Weights of a small mixture-of-experts language model, trained from scratch on English Wikipedia: 9 layers, 6560 steps.
Below are experts of layer 3 (counted from 0) of a mixture-of-experts language model. Rows are named router (the router's row for the expert), down (a neuron's output weights, with its number) and show model dimensions 240-287. Each number is 500 + 50 x the weight over its row's rms, rounded and kept within 0 to 999. Numbers have three digits each.
After each expert's rows: a language model's description of what the expert responds to; "raises" lists some tokens whose logits its average output raises strongly, later layers aside. This comes from a sample of Wikipedia text that the model never trained on.

# expert 5
router:556517499541509409511434543488462545506573510464473455559457522458546582559550529538487528469494501477497540510489534563540483549485512561529472
down0:581503552477518502597379416561513598409409548506500415550586517575589494436447553497548430507573476511487427479415515510454473527473446558481436
down1:524513441435509457539489473479470451448482384440551498492521583479543499438466547434518564528472505430464494541620520494396445540482470480491567
down2:493518489486474446453471512448546578524394475506518511581471503491471499461450420509433547500560446515439516482412443430460564523497493557502511
down3:471544532440471543522495445545474522527459539513529433478419489408447579532501451510487526580542504486582487471462503517592462514482504462488454
down4:521429546505558555517479483521514536496560409488513595506441519565521466514479443512531544545575494518422658449509556505422443462511574475460487
down5:428546557519483417499469507495436508578488478432553447506391527416403477410471499433468425468594473491431507502392513510456510560512503499523547
down6:442614459591459565394521453426508504567430447597475460481530481534447496548524462549491469480505578552555477512448539525521482561575437424538524
down7:472478492415442511470481443446476427464461495479540422439418531518518526542442464423496524438369487552522617458523568547619436512573530560601471
It responds to: Word pieces after quotes
raises: " and", ",", ".", " (", ".\n\n", " in"

# expert 25
router:527613587507591440578468448497435470528515440472468556628471593443528540499487559475497485428506525425448560571531500481498472541543486515575548
down0:563517508437529619547478531470513564508543456438455435473465448525411555476543488549469485432445555473581513546405475524498503525521486618447461
down1:486511541448492501471501428557478477505594500548463533485521519513525548421482530497467463491563565536524432636521503526553530542467431500418489
down2:465442463638544465423521582524421496554512341520497423468433457513477565500467563492509514482502474483531600490489385506510553586410444568477456
down3:508484461470519508560488461491545501472479444442524474426508426491480485435390416422438487566503447378493531527523554518460521431501454499538481
down4:519544538512470505501392494480506480609456519476526459482581496572424537432492502620466528461598517492538506483441569531567544527517472505500400
down5:433442501467464606486401528522571557507443494544544365506506510391453480570500428464488520454423559478471448524399580477515552552454509508380495
down6:474540533474506563466501528447460430440629480461514543421499333456481446513509530454424594507447422546454426535607462437521406533497529507403502
down7:455485484460510607495469450437518555441434491451555513589528523559509435466517495529467443499534590531519550497596460455519489534486548568465531
It responds to: Biography section headings
raises: ",", " in", ".", " and", " (", " on"

# expert 18
router:523442468486531482525431493477502560525520564480465472498509505480485498498577599506506514492378489470446556567564616458478516415548536471574402
down0:389569506522570529448544578541538528568480491516492437541554598536428508539485523451486505503552612568488379363498478512558510515422425407472495
down1:534578478521420440513532521538464442475435528487481477591470476534547432406487509525459485548584604491458459470455526524423536531611551544412479
down2:448592512528492458465522528530599475516472556487499504495498514391508525387430432550476534415372515518434523506523512572563529444434491479447479
down3:485428508576505463517501430479434530521517540508571551396554499609412497541423533531538579571502456543489522455483488438479605515591546556458533
down4:529465543447542451480473475487508474478527498553488534506548464577494517466553598513519509511427550492584606524521551507470504538493454458516478
down5:499450429512554542472588505603476507477486511438605493554628461409520470448563505418513450468525485591506442522567573552465472491521480532484373
down6:483416559431537550495500543519477485539545488520421467553614413491493491505557418547502488545454470536421545482453464386426545496588462435480570
down7:467538472444566509485553516435466489530550535507523503543505554540500514483501446531509496498466499468431424416491505529451548518507510508469504
It responds to: Prepositions
raises: " and", ",", " ", ".", " (", " |"

# expert 27
router:539535577466568451711497528495518498498549499534458496505432527505496536491576548475557467476494626512447557571532574526512485436523531449518490
down0:533494610584466463531487482465469489486501467532501506597452453523512511471443489531506567473548541494456499597474507501442460485458521565496585
down1:504499542503544592508554410543513458540425507533487520421479483517562473524502542497537476535526520505551468564549548541485493514632426507596427
down2:509495412459456527518505479521510433537378498533506518502527556584559437478547428450547438406512409519609504487522405525541481512509563612445540
down3:596437517545490515414528432483508576504484434509563529500542462581398535484558501466457531491474519527542424453557458553510557546511433487528578
down4:547496456464546467546541557496503525436504548511573496572476405383514482412484487470518406522525585518509476548534581468486487560426476497433549
down5:408399577426460443530535377466490483459451460458528525473526475546580520380443506534474549516387545377484508448496513486503515444570535524435535
down6:565534578461474504519472539502447501415479545517543439585498497523521415478504496503533494527390496548590507506436410496508484462616445508573426
down7:489467555504427588473442521417533562516474496466461544423448496505520464535496515598445506405452508575475497424461474404434575466487473533493460
It responds to: Noun suffixes
raises: ",", ".", ";", " and", " in", " ("

# expert 42
router:505460514514463460526533524464558475518468542567471429469495593424455534479624584508536565488510528405451461448624531520439511521584545483482501
down0:505520539438435396556488576483593378467512576536430489436385557466473504495465635605526343458455546479531463538576484483430603420400471510509524
down1:610420539510548580578516427448536603436446503545543515526510524541483529538530455493520506524536529422455517623555457499602508564544550460475576
down2:569456422500402404551527542440459486554480573406447504542424514502497521521416396483530546433506483457441474443494572563483483562532515512433505
down3:489497446487443488507477518438410485476532468439526528513483427509425401611495623460489527481459550475525532544464454464533481424499544496564576
down4:496499540519501524451440397543486427513491536500450489576474473452468523513447549486458518512492530546448485406478468445449447489559564472537498
down5:458509522509493485473446520544433594506519527518505535507511432466493533539541672618528445512450454484488499505463499487421446489618531511579539
down6:487549431485662468480489554600386506553406483572519459449552550545494440459562434531566523481448486525501522450509525458554547482374519454485460
down7:529443550552561520516491479462473422482500483524547407506475480527481503531379476522425403453431429506474534480528525582586553524478486543523509
It responds to: Noun-ending suffixes
raises: ",", " (", " and", " in", " on", "."

# expert 26
router:571529516503436463532463471577409499463497451566429504513399533480520481499499552496407510451470573457446483488490544474488496431562516497577477
down0:529478479478485550551467517444507459528542469539524552519388498499421461590473478484564629458412541617514425440533459563531491495449512502520579
down1:431518424389593474545465492582423421469461469458528511461419578589531498512534517459535462494491585555469529457525466498482373441520514512537553
down2:464514450497518449490461527507431453430453432488447576527441588541579505509516524494397462441544472500524542393629408442538437545450459525525492
down3:518560549564451528512417544492556469462429526445528533379513517593426488450485467563453548430613481522485441475493519474520578484429556464543542
down4:441412510522456475452404491519458487496538536571431566553540442470489478523555460513604448501450519544512504393441437505565506501456542587574517
down5:488519465503538571579528634444447493568502513520601508520486517616448553567565491483490498543422538494624486499551513474529456606459537411500467
down6:510593440375459578547447527451487533531430501444549455513549486462541445532438467547562364565445478465533485544536464414505496461468453538456464
down7:382509498466520524543504485493516613432457452488528415498516557472534422520504476420482463500490446433470547441464562487524564507441485490583557
It responds to: Name-internal pieces
raises: "s", " and", ",", " in", " ", "."

# expert 24
router:487506504483579410532476530436528491508565497586486525531523572461469542532552629544494507496476525509470478585627512467505468386593482575648537
down0:468420439505543499511486663567530507463611475413526492637468558364551516579473543533549464506433432411497534609523484508499503544557502475453513
down1:474539581523596440531585511545398460482496581540439479575408650455450527502535485485522472516508472476534469642431498530495482475482476503541350
down2:476508488487486463469513427458413477534481446505521498528455536495487492414561538520560488542467485391447480434546514504509352487495366530591427
down3:460449534568443469566493502586522435529528565553479605473527555462536513519535474563596559521449538550535501542489455524494632583532508539453498
down4:473457527448551530505488544455593512459466491391485428487510508534536447613528482491456414447539451495588494566504413609534458516506517531569406
down5:589483554515531517449361444562527470413562461563491472489491521538521528526457537571544482495390634489566520523514525550471518524525538410613456
down6:414428452449551540452475418534500505616470543490603502450476479498495453448566503514524509462475531506453486528457443530506520428425501578480489
down7:517545580445557636497442569452545473459455511457341474458480473478514495477556398442487475419494454530484470606517541525457470504565542431511511
It responds to: Prepositions before objects
raises: " the", " a", " ", " an", " its"

# expert 8
router:501502523455523514494457480527539523466592500491468510538442579512499557518451594525611524423393450500480430490500563479414455400525576548642449
down0:446500487486506516566429558448555545482558423508578530516477509496516483464530602460550510459571453488450580442496485473542573456442561544479499
down1:535482470543515559574463434507547547525566621574535545501617418418468477536491472465522490483510533516544419524478446454473601496521462451489531
down2:472595530551499546480505452517459476517439495418540518446549467443389509413461429471495566521523522542485509485472505437489467563497526533479555
down3:423417480522447484526430550570487601449501554293475510549500411558534425530419485414490484471380499454645432607502495421464506421478548447425490
down4:553461438443576470482581477474414517545499499506514461495507453471423498425555505425553499448432512476544549478512537466442462564569547525463490
down5:535445520414576530522472548549539567546565452520486474518454508436474522468490570460524444401485521395500537498511544439521452454494553513495483
down6:536418468545483462448546525546574501504517527486477498598460500448524489543440393495553495451459545540515487465476505434440526475510466525564523
down7:413475505507544456499449497469404627503579536444485496514526498546457565454447570498431510452458410507574575485464537501482560470540538545530507
It responds to: Infinitive and modal markers
raises: " in", ",", ".", " and", " to", " on"

# expert 6
router:536500546467520445543488522502510457528502508526488603495482571422483502461521552430589542503472506437464434520597592518417521458534478530561516
down0:593480490453560543511503572520578459499586515362494484472502567467518567568479437457577471502523528501487518465424506451532448507434515496490531
down1:511482543536424485558494479485562546514530626459468501520576459514499536461558561520448576635555472526538548627435464528456538496452492482492434
down2:468464512508458472473453515517424525593514408542593431433518519514512559553475436502521491534449495562513600602476497506434486581485499568471430
down3:469489509526518550549448541426504424564515420556601556452516538511524516487502635491534488477506617510499479517470574512585454442433572465446538
down4:455492508559551444403498604524483516509495513526530532500530487505520426552418461453464487592449610551487493525525548482538529527477447525497464
down5:513517554495487460491489490450590502410463490484438506448410437522513548495498606501493479537534469424423451588514470592434453499585478501478467
down6:452564422537444563496566467490412527507466448470517521411530535556560503559553446493559513531586500458594500519598454534516481504529509518502535
down7:582494574479532460529465560481441505527492502500543595563596457489577507426560555434598485478535507485508535462481516454521525385607570522398475
It responds to: Mid-word suffixes, pronouns
raises: ",", " and", " in", " of", ".", " on"

# expert 33
router:562483531521611506575489551479507481542524552476486542499478571431502556540572508563547573496575465510455554518477488535558455457449430477517558
down0:524534556527504426478469433410470551491521442450550437542482495564517522542389477486484535471495502488552499516510531483458508510505604475461578
down1:501423486513472489475433408506628470504530528443449557622494541515424543462525426587494551489567518444464470487463408437530474446418494514479479
down2:532496431559410464473485476515454493463510442419537481489541445503418460573471468434482471518506451498517549446422470442515470401524541418519550
down3:508506538519490525544584518540528526466387390510465493544423433484518505518516518496540496500527653573532477500427513566448572562415539496551542
down4:520515496412416483489554523531547551576489463528484492440521480447566493585494605564439545644470553488422510519492507474505526521447473510447444
down5:531439451523568459426538571511471617561489524514424588508437498520446546510482514494432479479335550429519526421483480462467422366499447492557531
down6:480547521460591499501516591502509528479515462509478606479529541457456581474567452502424466524550540403439460605502394562562545352526465529591463
down7:518448445490545502508446461526466549542566462461499536451450487445506496452518450522534368482490525547501464489525505435464515490511537523470470
It responds to: Mid-word pieces in prose
raises: ",", " and", " in", " (", ";", "."

# expert 39
router:570475480489499429482452545462416517480578488505449570514484593435550601474519570512516484532521479438436526514510523541555464493490492559557494
down0:479443411476602484476531524495525398501535449612521472541583430417462458447485504545546481539456521537432469598423456512563519466441490479452502
down1:476495487424440479479549518460519512492491519522502441403444489479575498499535525483411538485552515472469530538520441554565550512467492583473435
down2:463516521489476465461465406462483560540516503542643493396580447622405519537522398606512536556427520453535595365527518424530519399529558418533507
down3:538504496521493439555473518454471399445531477567475511495470603438565483459522583505639496455503518553508415615600479439529551425418516489511543
down4:562623532497523546506543541527558517525539585537502534495460499483478545479565481524426477484471588472492514586541504431581469493550490565536433
down5:509494511563489478421448477536511515491516512508527420498538526565483505600403516563574498504572507538386496425423365518493461439534540512440535
down6:509465459550522447437552479414477565542429504416517465484584487516423554468543467481519448513551448372505537430444481522507525510481475503521534
down7:468518445446528555495541423527577472451430534472539481482515511490477509447480547463555536452530530488485594516505496556508446545508481414520537
It responds to: Arts and media titles
raises: ",", ".", " and", " in", " (", ".\n\n"

# expert 32
router:570532583523540429465455541525455500496540475542453518533504571460512588449538558517504538502463511503475471483500624501439447480448502431535515
down0:511504425531482428509501546480453475444468599536504532539465575454503513590562523415413537477509437469418438474503550518491438488495522491567431
down1:578480445525492452596498498501506609439477544482452433501581554573496423459473616515497514442567508517459526606509509498505475483432447439520532
down2:391532513419447497513531467565495492440441520453560551559562512502474483442499434569481443506449506538427557514536539511581408576556578503537508
down3:478485709492508585461484456544423525488572471535576516514487493578584527545571473431479496431530544466592529525506452488577481512520468504450479
down4:498487547546397480590517537524411406519515529415430532519542436488570504416516523497514497487514403502528562546463471497475523641491474509504481
down5:416524509558387457473409462509406420571566490550425457410406557560466554573429527454468552434401469509501516584442524483464498555482559409482490
down6:514467525580484491504498555456542485515499486491476601530520448332470565434508582381424468491467547515473494542568518465471580549463475550459435
down7:502506455549505503586530580540549459489514449533424461490525575505484442428544391444443530525543511475539506488462574574453434502503530451508522
It responds to: Dates and biography headings
raises: ".", " and", " in", ",", " to", " ("